From a checkpoint of a small mixture-of-experts model trained on Wikipedia.
Size: width 384, vocabulary 35476, 159M parameters.
Experts: 128 experts in each of 6 layers, 128 SwiGLU neurons an expert, 4 picks a token, a softmax router.
Training: a variant of Muon for the experts, 1099M tokens, 8385 steps.
Below are experts of layer 4 (counted from 0) of a mixture-of-experts language model. Rows are named router (the router's row for the expert), down (a neuron's output weights, with its number) and show model dimensions 288-383. Each number is 50 + 10 x the weight over its row's rms, rounded and kept within 0 to 99.
After each expert's rows: a language model's description of what the expert responds to. This comes from a sample of Wikipedia text that the model never trained on.

# expert 47
router:54 47 60 44 61 54 49 42 53 33 49 42 62 54 52 52 52 51 45 42 59 35 36 46 56 46 64 47 31 48 46 56 59 45 42 54 61 68 67 52 53 62 34 65 47 61 45 54 46 55 63 33 64 41 54 47 56 39 47 54 57 55 36 37 53 36 62 44 55 57 48 69 47 62 36 54 49 37 47 38 41 49 42 49 33 42 54 63 32 42 47 39 26 48 55 48
down0:55 57 50 61 52 55 48 59 54 64 48 61 63 54 54 40 74 60 41 42 37 64 44 64 44 51 44 57 50 44 51 60 46 42 68 33 49 57 49 49 40 61 49 40 78 54 55 41 53 46 66 27 40 47 37 53 59 54 48 50 40 65 48 34 42 37 59 44 50 46 35 51 40 63 40 41 52 62 58 43 42 59 59 44 36 66 58 37 48 49 69 49 43 60 32 57
down1:63 46 60 39 35 58 54 53 69 60 49 51 58 50 57 45 65 41 47 27 47 48 55 52 42 34 66 51 68 49 42 51 66 48 60 58 41 53 53 69 47 52 33 56 60 50 50 48 47 45 42 41 41 63 54 41 43 40 54 54 50 49 41 46 64 51 43 38 81 47 61 29 56 57 46 32 35 56 29 49 64 26 53 42 47 71 61 58 44 49 59 45 56 62 40 48
down2:40 47 47 45 52 48 45 47 59 41 40 44 52 47 44 55 47 40 49 56 55 59 53 43 68 48 49 42 56 51 46 54 46 47 46 41 34 47 53 52 64 44 60 86 54 52 45 57 59 53 57 46 44 58 60 56 54 48 47 67 37 52 50 46 57 60 61 39 55 36 49 45 57 53 45 35 53 50 44 60 43 57 49 56 35 71 61 45 52 38 50 40 60 53 38 56
down3:38 56 50 46 70 65 36 43 31 40 64 63 52 59 54 60 45 68 59 42 37 43 49 42 53 52 44 38 44 52 48 65 46 47 61 58 47 43 50 46 51 39 59 61 55 44 39 53 51 54 53 46 67 35 52 69 55 56 60 59 46 55 62 35 71 59 50 59 34 63 61 33 58 46 75 29 29 32 67 52 44 49 38 46 55 37 45 57 41 48 57 39 62 52 59 58
down4:48 62 55 49 46 51 46 45 72 31 53 62 53 64 50 67 53 54 62 43 65 44 50 60 59 58 44 50 61 50 45 56 56 38 58 47 46 46 76 51 39 42 57 43 70 49 54 43 41 45 52 34 42 42 59 47 45 64 51 43 51 47 48 62 50 55 31 44 47 56 41 49 49 59 46 57 67 54 43 49 34 36 33 55 33 63 48 54 55 50 47 59 61 41 39 61
down5:42 56 61 51 49 38 38 56 71 38 28 45 45 29 46 36 49 58 60 61 54 41 46 45 34 66 54 39 57 44 83 49 51 53 69 55 50 49 56 45 50 28 44 54 66 43 51 46 47 54 43 55 46 56 39 43 59 25 56 48 43 47 58 63 61 40 51 44 52 60 55 47 56 47 58 49 43 48 36 49 69 65 59 43 59 65 67 39 59 68 67 52 55 42 50 30
down6:55 37 53 42 39 54 61 58 50 38 56 53 37 45 36 43 50 34 36 31 47 58 43 41 53 53 50 58 52 51 43 64 43 31 57 43 66 70 47 70 60 23 61 50 29 40 40 63 32 44 32 60 61 55 54 48 53 62 38 56 32 40 39 50 40 58 61 55 60 48 52 60 60 50 41 65 35 51 40 62 45 56 40 64 59 33 56 54 64 40 49 34 58 44 58 43
down7:65 47 42 57 43 53 53 49 31 72 54 54 42 57 32 27 42 50 50 43 43 64 37 39 57 64 37 63 59 33 50 48 44 48 34 60 46 53 48 53 53 62 50 62 54 59 47 56 46 42 47 44 31 45 49 55 55 45 34 65 52 60 52 29 55 33 42 45 47 36 45 32 47 37 30 46 63 56 65 51 59 52 47 69 51 58 63 51 46 48 28 66 53 47 46 62
It responds to: Suffixes like -ist and -ism and endings of proper names, plus "Date of birth" and award, cup or league words in sports and awards lists.

# expert 59
router:44 61 44 36 59 39 52 57 28 56 59 58 44 49 53 45 54 38 63 48 55 62 58 40 41 37 46 48 62 46 53 60 33 61 60 50 66 37 49 44 56 64 38 56 41 50 55 43 53 55 72 49 50 52 59 43 44 36 44 46 51 45 59 39 42 43 33 47 53 61 65 45 41 47 55 56 58 48 37 58 58 50 43 32 59 50 54 67 58 62 58 50 65 63 56 57
down0:45 51 46 43 37 50 33 65 47 28 64 38 52 47 50 44 55 53 36 36 56 53 67 46 53 58 62 41 53 49 53 53 45 48 55 39 58 38 62 38 41 49 60 64 51 30 64 59 32 45 43 32 58 42 52 36 59 46 46 49 54 50 45 49 35 44 45 46 44 40 38 44 45 40 38 50 45 56 69 41 47 47 38 56 60 47 57 54 26 51 63 61 67 59 66 44
down1:53 53 41 51 34 53 61 41 44 49 60 57 55 57 36 52 52 56 47 41 40 66 58 55 32 28 71 52 32 44 49 48 47 48 71 46 47 58 38 36 45 23 53 35 61 69 50 49 39 44 55 53 44 61 48 55 55 39 46 69 42 44 49 36 52 74 53 55 43 46 52 42 25 52 33 48 57 70 44 64 36 26 52 46 46 50 44 38 60 58 40 44 52 42 41 46
down2:30 51 59 50 47 52 77 41 45 42 63 30 55 76 71 39 54 59 34 51 56 46 46 32 28 38 49 54 53 57 47 50 50 62 60 43 45 50 54 40 45 55 49 53 55 59 45 52 50 58 70 52 48 55 49 38 54 61 64 40 62 69 47 51 46 50 41 66 35 38 54 56 43 43 58 36 44 44 52 62 55 54 43 39 53 41 58 37 54 71 56 68 41 51 38 41
down3:24 47 63 48 43 36 50 61 49 47 64 53 45 33 66 44 42 57 47 45 43 40 43 47 41 43 48 42 36 56 53 48 35 26 39 50 45 66 49 60 70 44 56 61 40 49 40 51 31 52 35 49 45 54 63 62 54 40 61 42 41 63 49 45 43 56 65 60 57 53 32 52 30 42 39 51 45 47 65 44 50 66 61 44 49 51 31 31 33 55 38 63 46 48 63 53
down4:57 45 53 44 60 53 48 57 68 56 46 62 52 59 38 53 46 45 39 70 48 53 51 50 43 68 49 56 62 54 50 66 56 48 47 62 50 40 45 48 36 40 47 50 42 41 50 57 55 63 55 70 52 63 65 33 50 49 51 63 50 47 41 68 60 43 55 56 57 62 40 63 46 43 29 60 50 67 52 39 56 91 50 64 44 62 51 41 45 52 49 47 55 47 59 38
down5:36 44 52 51 52 43 65 41 49 67 49 38 55 39 52 56 44 59 37 51 44 43 41 48 57 68 31 41 67 46 60 58 55 35 37 45 71 61 51 61 45 51 55 53 64 45 38 52 55 53 46 56 48 63 57 54 59 47 53 24 63 59 53 46 40 58 29 29 39 44 48 46 45 63 46 51 48 42 51 49 57 44 76 46 42 55 48 45 51 67 45 61 39 59 48 52
down6:63 28 44 54 50 52 52 41 30 47 54 63 45 72 42 55 58 56 55 55 45 27 48 36 63 49 57 38 60 41 55 71 40 43 50 55 59 55 45 51 62 73 42 45 41 39 46 54 52 51 52 58 27 52 51 42 65 44 44 59 72 47 48 35 61 37 55 59 44 48 52 33 65 52 47 54 57 43 55 43 48 33 62 52 44 51 42 57 59 44 66 58 55 45 50 53
down7:58 56 20 49 55 63 60 62 45 51 55 63 54 58 47 37 56 45 39 64 32 68 50 59 66 58 41 48 37 53 42 52 40 51 29 36 57 44 56 58 51 54 45 67 68 64 53 49 30 38 50 49 37 59 45 66 47 46 62 42 55 48 35 52 63 66 57 46 47 39 68 43 52 50 40 39 48 39 53 51 47 57 45 49 47 55 33 54 59 61 56 48 63 70 56 55
It responds to: Later words of multiword proper names for places and institutions, e.g. New York, New England, United States, National Register, Barat College.

# expert 14
router:31 56 45 36 57 46 53 58 51 40 60 40 36 64 36 36 57 67 61 42 59 56 53 56 52 65 52 56 67 41 47 59 51 48 43 51 54 57 46 45 57 48 71 41 60 46 46 50 38 32 42 67 44 48 49 67 65 64 51 66 64 45 38 65 45 39 43 61 45 67 37 43 57 37 63 44 33 41 66 61 48 36 46 37 36 59 40 54 57 52 47 61 50 38 52 46
down0:73 55 49 54 52 43 61 70 72 54 56 53 38 76 43 61 60 37 44 53 42 58 38 46 44 55 43 69 73 48 43 68 43 49 52 39 53 67 53 48 61 55 62 54 61 36 39 49 52 53 47 52 60 50 43 55 48 54 47 52 50 53 54 49 53 55 51 57 69 46 61 58 48 56 43 39 42 59 44 53 58 59 47 56 47 47 55 54 60 52 45 52 42 43 65 50
down1:42 64 42 22 69 39 58 37 66 64 35 58 44 48 55 43 53 53 60 60 58 53 63 45 66 49 57 34 35 56 42 43 63 41 59 20 56 45 57 53 55 54 44 48 58 37 52 56 70 38 49 25 54 49 55 37 45 48 59 56 42 52 39 49 80 47 40 44 63 67 51 53 55 46 40 68 44 58 30 46 42 70 55 61 61 49 41 60 49 34 37 47 43 49 40 46
down2:49 57 42 34 43 58 45 51 44 70 46 63 41 42 55 48 39 57 46 51 35 47 54 50 42 44 31 53 43 34 56 48 49 46 61 46 43 45 50 34 44 35 50 59 53 40 71 57 36 45 37 30 73 58 48 61 43 59 44 49 49 47 57 43 50 42 45 58 50 57 55 53 50 58 55 59 59 46 45 20 47 51 60 74 36 44 54 53 65 70 50 73 54 53 44 45
down3:68 49 39 59 54 45 46 60 51 55 32 69 45 66 64 57 52 47 50 41 61 39 54 63 60 37 57 37 35 46 38 53 64 62 55 34 64 61 55 40 58 31 38 42 46 42 43 34 45 55 66 47 49 62 46 67 48 35 58 54 52 52 38 57 51 43 42 33 54 42 54 41 45 36 45 45 64 15 50 36 55 56 59 65 53 41 57 53 57 52 51 43 44 45 43 64
down4:62 59 60 64 66 42 55 38 51 30 55 45 46 50 50 44 37 78 47 37 55 65 25 56 47 62 66 50 54 42 45 48 48 41 52 42 37 42 56 51 53 43 58 56 44 48 46 44 59 62 53 27 53 44 38 33 74 65 44 54 55 70 51 53 38 56 42 60 58 42 59 57 36 61 36 52 65 42 45 37 51 51 54 57 64 55 57 52 50 48 41 59 68 43 46 39
down5:41 58 66 55 44 51 30 30 60 46 60 36 47 54 62 52 43 50 39 47 58 53 46 54 59 40 58 52 46 40 30 46 53 33 33 35 45 44 50 49 51 62 37 59 65 52 66 46 45 45 56 34 53 62 43 48 40 40 58 67 40 49 62 40 51 43 60 40 48 57 39 48 48 56 50 40 55 34 58 55 44 47 53 47 39 48 64 43 46 43 31 39 38 39 48 42
down6:40 52 50 52 53 62 46 49 55 61 52 72 74 42 51 52 44 62 60 53 44 44 53 55 60 55 41 54 59 69 60 43 35 48 43 46 41 49 61 56 57 57 55 47 44 58 43 57 34 47 39 32 51 61 24 77 64 40 41 43 40 31 45 54 26 47 50 51 40 44 53 61 60 51 54 39 56 69 51 38 36 54 60 35 69 48 54 72 67 56 43 43 57 47 49 52
down7:31 47 53 55 45 55 50 44 54 69 63 52 58 45 53 32 47 53 55 40 43 41 70 46 53 44 48 53 41 49 56 67 56 50 53 40 52 50 53 55 31 45 41 53 46 54 50 44 63 55 53 58 44 43 60 66 43 74 62 62 60 41 70 53 64 53 45 47 42 64 63 60 39 42 47 40 43 73 59 51 47 54 61 38 43 48 56 71 57 56 42 38 73 49 34 41
It responds to: Newlines ending infobox and list lines, and en dashes between birth and death dates, e.g. "(February 7, 1969 – November 28", taxonomy entries.

# expert 15
router:56 38 46 42 31 33 49 47 51 36 40 47 71 49 60 69 49 56 50 64 47 39 34 68 50 53 53 44 60 50 62 48 48 54 32 48 48 67 37 53 49 60 48 30 43 32 44 49 66 57 35 51 33 46 50 45 55 41 48 56 34 69 60 60 35 35 33 40 47 57 54 53 43 33 69 45 66 38 46 49 40 47 55 63 56 58 52 43 61 48 59 29 39 33 35 40
down0:47 54 57 58 65 48 54 67 52 48 62 32 66 64 49 63 49 51 41 49 41 38 40 51 44 47 65 37 35 57 40 36 38 33 63 51 39 54 54 54 47 32 41 54 53 66 58 55 48 51 58 50 42 54 35 48 42 56 50 48 56 40 45 53 41 48 57 57 43 33 48 37 47 39 70 40 59 24 69 60 50 47 70 50 51 45 58 57 69 60 30 45 54 66 50 52
down1:52 54 63 44 45 49 55 46 58 60 43 55 37 36 56 41 35 57 47 38 50 46 45 77 50 43 64 56 48 54 56 55 71 52 38 42 47 48 51 42 50 55 41 55 68 44 52 62 75 45 49 40 35 46 52 43 43 54 52 55 52 41 53 47 43 39 52 37 49 42 62 38 57 50 61 58 48 54 57 29 69 39 71 48 62 58 50 66 49 48 43 45 50 45 39 59
down2:58 48 60 44 48 41 41 39 50 57 51 61 63 52 50 63 57 35 46 30 47 63 51 48 52 67 60 38 43 51 40 50 43 48 49 49 36 55 58 50 46 72 48 36 60 60 50 56 48 65 42 44 38 48 72 58 53 72 59 69 77 63 34 46 40 44 36 45 57 47 49 50 58 69 59 55 48 36 54 65 55 74 22 55 48 50 45 66 44 55 52 48 50 47 24 51
down3:48 46 38 47 56 37 30 50 29 39 38 44 48 60 62 33 38 45 42 69 42 44 39 63 43 51 48 36 44 38 58 45 39 42 54 59 67 42 58 58 45 42 62 47 49 50 40 48 47 64 44 60 54 45 65 65 55 41 29 42 27 45 43 52 50 50 47 37 56 66 37 57 38 54 42 52 49 54 29 40 53 57 44 57 53 39 57 54 46 38 52 46 51 38 67 39
down4:29 54 52 37 55 44 76 55 58 36 58 48 55 51 46 60 57 47 51 49 54 30 59 47 63 59 55 53 52 62 55 60 51 32 66 36 57 59 56 49 48 52 56 26 54 67 69 50 55 35 48 61 62 27 44 58 52 32 33 35 55 52 54 31 59 34 62 61 56 49 33 36 42 48 57 52 54 54 53 48 52 55 31 66 54 46 57 50 59 45 50 43 37 69 61 65
down5:45 52 51 49 73 50 61 59 43 63 42 59 61 67 56 49 63 41 38 43 53 41 58 64 60 48 23 37 51 51 37 45 43 62 30 50 46 45 37 43 44 62 53 40 51 44 33 47 37 64 58 38 44 48 51 55 36 35 42 42 44 57 61 61 57 63 63 49 44 51 63 53 59 62 43 43 47 46 41 54 42 49 57 59 36 47 49 52 42 54 40 40 49 48 40 65
down6:46 40 51 60 42 63 45 45 83 36 44 49 43 58 43 63 60 50 49 49 61 52 44 50 59 39 51 35 54 67 60 57 52 68 59 70 60 54 37 51 45 53 42 37 29 56 48 63 36 38 39 72 42 49 45 55 51 46 56 48 38 50 62 44 50 40 47 60 45 54 62 56 48 51 55 36 66 68 34 52 41 41 49 60 40 47 67 70 35 49 43 58 50 67 43 33
down7:61 63 59 57 48 54 56 45 51 53 51 62 49 40 51 48 57 62 38 52 44 43 42 49 65 49 48 52 38 63 38 72 55 48 34 44 47 51 54 66 22 33 52 35 61 52 45 30 48 73 63 51 42 46 53 55 41 57 57 54 66 49 40 46 53 51 55 33 43 58 70 49 50 45 56 39 50 53 60 45 40 36 51 45 52 49 45 58 40 66 42 25 39 49 31 54
It responds to: Pipes and line breaks that open table rows, especially the empty party-colour cell in election results before Conservative or Scattering; also dashes.

# expert 60
router:67 41 61 50 43 57 43 64 62 58 55 69 58 41 44 56 57 51 54 44 60 51 59 54 39 49 65 55 42 56 57 60 42 48 64 69 51 35 43 49 51 42 44 66 57 56 37 33 55 61 63 30 49 58 59 60 47 47 43 36 54 51 46 28 50 43 31 68 40 44 56 58 68 30 68 53 46 59 49 41 63 56 55 41 51 56 37 38 37 58 55 48 53 48 71 52
down0:55 42 39 60 64 66 26 64 61 56 43 51 48 62 44 54 39 43 55 56 46 40 46 41 55 27 44 47 57 40 64 57 42 46 36 52 55 46 51 37 39 46 67 59 39 40 44 52 51 55 36 45 40 51 41 64 45 38 52 66 41 49 49 63 55 44 42 64 36 50 58 49 47 34 49 28 43 30 70 57 60 48 51 56 65 65 63 53 47 35 53 36 42 62 43 66
down1:40 46 47 67 54 54 44 73 34 51 34 53 65 65 50 47 49 56 55 47 64 46 46 44 56 53 51 50 63 61 56 55 52 46 55 63 44 41 44 54 59 52 64 54 47 44 52 43 46 55 50 49 64 63 49 47 43 36 42 58 52 56 66 52 52 31 35 68 51 46 38 72 56 53 42 49 52 42 74 53 47 42 40 36 63 50 45 35 58 60 59 53 48 55 44 58
down2:51 30 44 55 54 58 51 55 48 47 41 48 56 49 50 40 50 33 54 57 43 25 60 53 48 37 47 60 43 41 61 55 41 40 63 44 47 30 61 42 46 40 42 54 49 49 47 46 48 60 62 51 47 48 37 56 58 51 63 63 58 63 47 43 63 49 47 44 34 51 74 55 65 45 52 49 36 27 43 51 49 48 68 34 44 42 53 43 43 63 61 57 68 55 59 54
down3:55 44 45 54 48 64 35 54 62 55 60 50 52 46 41 65 49 61 26 51 36 69 42 62 61 56 62 65 30 53 49 41 38 45 50 48 54 45 45 35 62 41 50 50 61 34 45 46 39 39 42 48 47 49 48 37 63 57 49 43 42 39 78 46 67 39 62 50 50 47 61 55 44 67 55 50 51 40 31 57 57 55 50 53 47 51 40 48 37 41 48 44 45 44 43 37
down4:48 44 40 42 70 41 47 42 64 44 41 53 53 53 46 43 57 39 60 60 51 49 48 44 61 51 50 52 55 65 58 49 50 52 59 42 59 48 65 48 61 64 29 58 36 62 42 44 43 57 34 56 67 46 36 51 37 47 33 59 54 48 50 61 46 40 53 33 40 56 39 59 42 58 57 39 33 48 50 30 53 51 43 41 60 41 35 39 43 54 44 53 56 49 66 62
down5:44 53 57 47 51 33 37 40 44 43 39 54 54 63 45 37 29 55 37 64 67 43 41 53 50 48 39 41 50 67 51 52 41 52 41 27 42 32 53 54 50 32 45 45 35 38 58 37 39 60 42 47 31 45 41 50 37 39 48 60 63 65 42 42 50 72 58 33 45 48 50 44 63 47 66 30 33 64 38 26 41 48 45 39 30 49 43 53 46 38 41 36 41 42 48 50
down6:41 31 55 33 57 44 56 62 35 58 53 56 68 44 45 46 50 43 49 35 30 45 45 41 50 78 52 47 50 65 61 61 44 53 69 49 43 32 44 37 50 51 56 50 48 58 35 49 54 53 46 64 48 64 45 58 41 43 54 42 60 46 42 34 43 44 44 46 66 40 51 47 53 48 39 56 53 63 62 52 60 63 41 27 49 51 47 40 59 59 46 67 55 51 47 73
down7:60 42 61 49 59 49 56 46 45 63 31 51 50 35 38 49 57 49 40 56 44 58 77 49 56 61 59 43 42 44 61 64 43 58 40 42 61 50 68 33 32 66 47 34 53 34 52 62 33 49 50 55 39 48 52 44 34 44 76 49 64 39 51 48 34 43 40 45 50 43 44 54 65 60 38 55 64 34 56 54 55 51 57 43 45 50 45 54 68 54 42 60 67 40 45 45
It responds to: Second words of proper names like County, Park, Street, Racing, Pictures, and adjective endings like Mason-ic, Acycl-ic, suic-idal.

# expert 46
router:50 68 51 35 52 54 44 33 60 59 31 35 59 39 55 50 25 35 58 37 64 54 35 59 54 39 41 53 36 47 55 65 44 59 44 42 46 59 33 30 71 31 70 56 44 44 52 45 59 46 60 53 45 57 48 52 51 42 50 36 57 46 58 46 41 50 50 55 47 38 47 36 43 44 43 42 52 68 41 39 42 47 49 42 68 46 39 40 47 31 43 43 60 67 46 45
down0:52 43 47 60 43 50 43 33 44 47 33 54 40 49 41 56 70 71 51 55 77 64 46 61 62 44 57 31 61 41 29 48 61 51 52 53 50 48 71 46 51 62 48 35 27 50 52 42 42 50 59 58 52 42 60 58 47 45 62 33 44 57 53 59 55 35 49 61 47 33 50 53 57 43 48 39 72 47 56 44 61 62 34 40 40 43 49 56 21 48 47 51 54 58 52 48
down1:71 39 50 41 39 63 31 63 59 53 35 63 51 48 69 49 45 55 59 41 50 42 64 62 46 65 43 45 54 44 54 51 44 44 51 53 44 55 44 58 55 32 47 50 35 36 57 56 53 56 66 43 35 54 50 48 55 36 64 48 47 55 55 35 34 39 30 53 59 44 46 41 73 58 32 31 53 54 46 46 62 43 58 33 37 45 68 52 51 48 36 46 47 60 54 46
down2:31 46 33 46 34 29 45 38 52 38 57 62 33 54 47 53 66 29 48 51 35 49 40 44 42 29 51 62 50 51 46 40 45 60 61 33 40 49 61 67 56 56 58 41 43 63 55 46 44 65 44 49 50 40 43 50 52 33 40 60 41 61 42 63 56 41 45 48 47 36 49 39 30 34 53 54 64 64 39 56 50 61 42 36 47 36 61 70 45 59 50 37 43 67 44 44
down3:49 48 39 53 41 50 57 42 51 44 57 50 56 48 34 52 44 63 50 56 69 56 25 75 41 56 65 48 59 59 52 55 59 61 68 49 23 35 38 47 61 54 47 41 43 51 45 54 58 61 45 62 52 38 44 55 51 42 63 79 50 58 57 62 58 51 44 33 43 46 54 45 50 36 70 46 42 35 54 52 48 68 60 59 55 42 60 51 33 43 29 62 51 55 40 48
down4:65 68 66 64 55 29 43 62 43 52 43 29 52 27 47 45 47 35 61 44 55 68 50 36 49 58 72 45 51 76 49 38 55 57 26 56 42 54 42 63 49 49 59 52 41 42 69 44 49 50 51 32 41 56 53 45 53 30 35 55 52 38 41 49 38 69 58 49 51 50 46 52 46 34 56 61 41 51 70 60 58 56 70 32 49 71 66 59 48 45 57 33 37 38 56 46
down5:56 32 49 64 52 56 40 51 39 47 39 54 44 49 38 41 51 51 50 39 33 64 42 49 68 45 47 46 47 50 48 59 32 37 52 46 54 41 45 51 32 26 47 65 46 41 40 45 26 51 56 50 42 47 42 42 64 50 61 82 59 28 42 54 52 56 58 52 37 53 54 63 36 51 50 49 39 39 51 54 60 55 28 66 43 30 63 57 35 48 38 60 47 59 42 42
down6:40 54 48 38 54 46 59 44 47 54 57 53 49 22 46 55 53 67 39 38 58 39 30 68 57 56 54 55 58 56 56 44 47 54 55 56 48 52 60 51 60 68 53 61 50 45 39 60 41 55 37 61 41 67 48 51 66 57 63 39 48 52 42 42 38 51 40 64 46 49 52 55 58 38 54 45 35 44 52 34 46 62 42 59 60 46 48 58 57 54 47 58 48 43 49 36
down7:30 57 56 46 73 39 44 58 36 57 37 33 58 44 49 49 54 46 45 59 41 43 40 50 56 48 48 54 71 48 49 73 50 53 37 57 29 39 47 53 71 44 49 68 43 51 51 34 49 51 42 60 48 47 47 61 38 30 42 56 45 46 57 58 51 54 51 54 65 56 65 49 58 55 52 58 55 60 65 62 63 66 55 48 59 40 37 56 59 65 34 46 68 57 58 53
It responds to: Line breaks ending sentences, list items or table rows, plus table separator rows and headers like chronology, offices, constituency.

# expert 7
router:59 59 56 41 52 37 60 43 64 56 41 58 43 47 55 43 48 36 46 57 67 40 31 44 52 67 38 56 37 64 49 58 60 38 65 52 38 36 41 44 39 41 44 49 57 59 59 45 50 45 55 49 34 62 65 63 48 53 30 44 35 61 63 72 53 52 37 47 35 58 43 35 50 26 44 37 35 44 57 44 59 66 48 53 52 71 48 35 37 41 46 45 37 65 51 62
down0:60 31 49 47 73 62 53 45 65 49 65 41 57 49 68 52 65 47 43 63 40 62 44 52 38 32 51 50 48 15 32 33 56 32 42 45 62 38 59 61 30 44 46 49 52 47 67 37 49 56 51 45 52 61 46 64 45 46 53 39 35 45 42 59 39 56 51 46 47 49 45 54 56 57 40 57 33 38 58 60 49 69 58 59 48 64 37 61 56 58 51 44 49 39 50 56
down1:54 44 58 67 23 45 65 69 56 42 45 45 64 66 57 56 45 61 47 45 29 57 41 53 58 55 54 47 53 52 50 25 50 58 39 43 50 47 41 30 47 49 45 57 70 55 42 42 59 46 47 60 67 54 42 48 38 55 39 52 38 50 36 67 50 48 59 43 42 58 41 48 37 46 48 62 63 52 53 42 40 53 38 61 50 36 75 43 67 48 42 47 52 38 55 45
down2:66 44 42 26 55 37 38 46 41 52 46 49 39 34 43 60 52 57 60 43 50 51 56 50 51 39 36 41 48 49 56 43 50 64 57 38 66 60 43 61 74 63 61 68 47 72 62 56 58 52 51 49 53 57 40 46 53 29 61 43 49 49 67 50 56 45 71 59 51 58 55 35 48 45 58 37 56 29 38 37 60 45 56 60 53 47 49 46 35 27 47 46 60 41 53 56
down3:47 35 42 46 66 59 59 45 48 48 50 37 43 41 64 48 59 45 39 53 48 50 47 30 47 59 47 55 45 38 49 42 37 43 53 52 48 58 46 49 31 76 56 49 39 49 63 31 21 63 51 42 54 48 49 42 51 70 57 41 48 61 68 50 44 37 59 63 57 44 33 55 52 49 43 39 44 45 36 74 44 53 44 46 51 50 60 63 51 75 65 44 43 47 49 67
down4:51 52 52 27 52 34 50 43 63 50 59 46 52 61 47 40 49 30 58 63 40 65 58 50 47 53 40 44 65 43 56 55 57 56 57 53 32 43 54 49 52 49 44 45 44 49 47 41 61 45 42 73 43 52 70 40 40 39 50 46 56 57 38 55 59 52 40 44 43 48 46 43 47 39 65 45 51 51 54 70 50 46 45 51 38 55 55 35 59 61 55 35 57 49 13 47
down5:49 49 50 40 54 55 80 44 64 43 43 53 50 55 56 54 25 43 44 59 51 56 49 49 44 56 61 59 61 50 67 31 48 48 64 64 40 39 54 53 38 46 55 51 43 40 46 52 60 56 38 44 70 48 51 42 37 42 47 47 54 43 47 36 49 35 42 44 49 50 33 50 34 63 56 52 41 56 49 50 60 49 53 42 56 53 52 52 67 58 59 44 56 41 75 46
down6:57 51 54 69 38 50 42 40 48 46 38 50 63 49 71 51 43 55 49 63 68 37 62 54 47 57 55 57 54 53 47 52 33 61 57 33 48 66 48 41 41 48 54 34 44 59 46 44 57 55 55 52 50 33 64 42 60 56 31 53 51 53 55 61 51 45 34 57 48 59 41 37 50 66 43 56 67 54 50 47 48 60 52 47 42 61 34 37 49 50 65 26 54 67 36 58
down7:68 60 54 41 56 54 60 56 33 35 52 62 71 52 50 52 46 56 43 59 47 56 56 46 55 64 32 56 39 52 62 43 42 53 45 55 41 65 62 38 64 48 57 50 68 47 33 51 64 49 33 56 49 52 55 67 63 56 63 52 62 56 43 46 59 60 50 49 57 54 36 43 45 69 57 44 50 39 56 49 49 60 48 51 44 78 37 41 36 61 52 56 60 58 42 55
It responds to: Line breaks right after wiki section headings such as ==History== or ==See also==, plus the === heading markers and breaks before tables.

# expert 3
router:39 53 61 37 38 31 62 64 59 54 41 35 69 41 68 60 45 61 43 61 67 47 46 59 46 63 62 39 59 63 63 32 47 35 42 33 41 47 39 43 47 61 50 37 55 47 35 61 56 48 31 69 27 51 41 61 46 38 41 59 53 68 63 62 28 50 53 46 59 46 34 32 48 51 55 49 52 63 49 27 41 65 74 34 46 54 55 50 50 47 46 41 56 39 39 30
down0:39 59 57 42 53 48 64 53 66 58 47 29 58 71 49 42 52 42 49 55 52 57 54 77 51 39 65 46 44 49 34 52 52 39 53 60 49 35 52 44 18 68 51 45 54 62 52 57 60 64 44 42 52 40 50 56 46 40 50 37 45 44 36 48 55 54 53 53 32 33 48 58 49 52 46 56 56 65 57 41 51 53 41 37 51 63 76 48 34 42 51 50 49 63 61 63
down1:52 54 35 33 25 58 56 60 63 52 56 54 63 63 56 45 52 54 60 56 68 55 52 42 38 37 48 38 47 55 48 41 75 54 54 66 39 45 38 55 42 36 73 51 39 65 52 59 53 51 46 42 54 43 47 76 43 51 61 45 44 46 66 52 50 52 53 42 50 64 57 50 57 46 38 77 63 62 37 54 60 45 58 55 64 38 59 50 55 59 45 53 62 53 62 66
down2:52 52 62 45 57 36 31 53 47 40 61 54 33 39 50 51 51 45 49 59 55 44 77 57 64 50 60 48 37 52 35 66 51 47 51 60 48 51 57 53 48 52 56 68 67 54 48 40 46 48 50 53 66 63 42 65 54 56 47 40 50 48 39 44 58 62 45 53 37 49 43 60 48 29 59 40 57 30 22 55 48 60 47 49 43 41 48 52 49 42 59 46 34 59 39 56
down3:43 49 63 51 42 46 55 43 61 49 62 33 47 58 58 65 36 54 50 54 43 55 39 41 59 40 55 61 68 65 48 68 44 55 47 53 30 39 37 50 55 36 50 46 51 52 44 59 49 59 38 55 43 66 44 40 49 47 48 52 37 53 55 73 46 28 45 42 47 50 34 44 59 40 45 55 59 47 53 36 66 59 54 70 41 54 52 63 59 35 34 29 48 48 51 35
down4:48 42 51 64 68 47 40 71 59 44 30 43 34 60 43 44 62 62 38 47 51 64 52 61 54 48 42 51 57 51 66 52 52 53 48 53 46 54 43 57 53 60 47 49 36 47 50 71 64 38 43 55 37 47 46 51 51 54 60 38 47 42 63 52 53 56 49 49 45 32 54 54 45 58 45 52 46 51 39 49 43 60 53 58 40 38 37 42 58 61 62 49 60 61 53 49
down5:52 70 45 45 61 47 56 51 50 59 46 60 70 51 71 37 51 71 51 64 62 52 44 64 58 59 44 49 33 59 50 58 54 32 69 46 69 28 42 53 63 41 60 51 52 44 57 41 58 62 68 36 38 57 64 66 46 54 41 67 63 52 58 43 44 34 47 55 23 57 56 43 26 50 47 33 65 64 56 42 54 62 56 47 56 27 37 66 55 46 46 43 47 44 31 42
down6:48 49 54 64 30 58 58 61 61 58 46 61 53 55 79 53 63 48 58 51 64 62 50 58 58 54 44 50 47 46 59 71 53 46 44 68 54 50 30 56 46 40 48 61 37 39 53 54 43 33 58 52 49 38 53 51 53 44 35 44 47 71 54 52 51 42 43 66 45 50 46 52 46 40 36 41 39 54 58 57 46 57 39 75 63 45 52 47 59 39 66 53 25 43 67 27
down7:48 42 50 58 54 48 52 15 51 64 26 58 45 45 55 49 63 41 52 50 58 52 24 38 56 58 48 39 49 43 59 46 52 62 53 39 52 53 49 49 47 41 54 35 46 49 57 55 73 59 53 54 50 44 32 40 58 48 54 57 61 51 38 63 46 45 50 61 56 44 48 48 47 64 64 46 68 53 48 42 55 56 39 53 31 47 41 45 49 62 54 57 35 57 47 45
It responds to: Pipe separators inside tables of sports results, rosters and racing entries, usually after a name, team or country cell, plus semicolons in racing lists.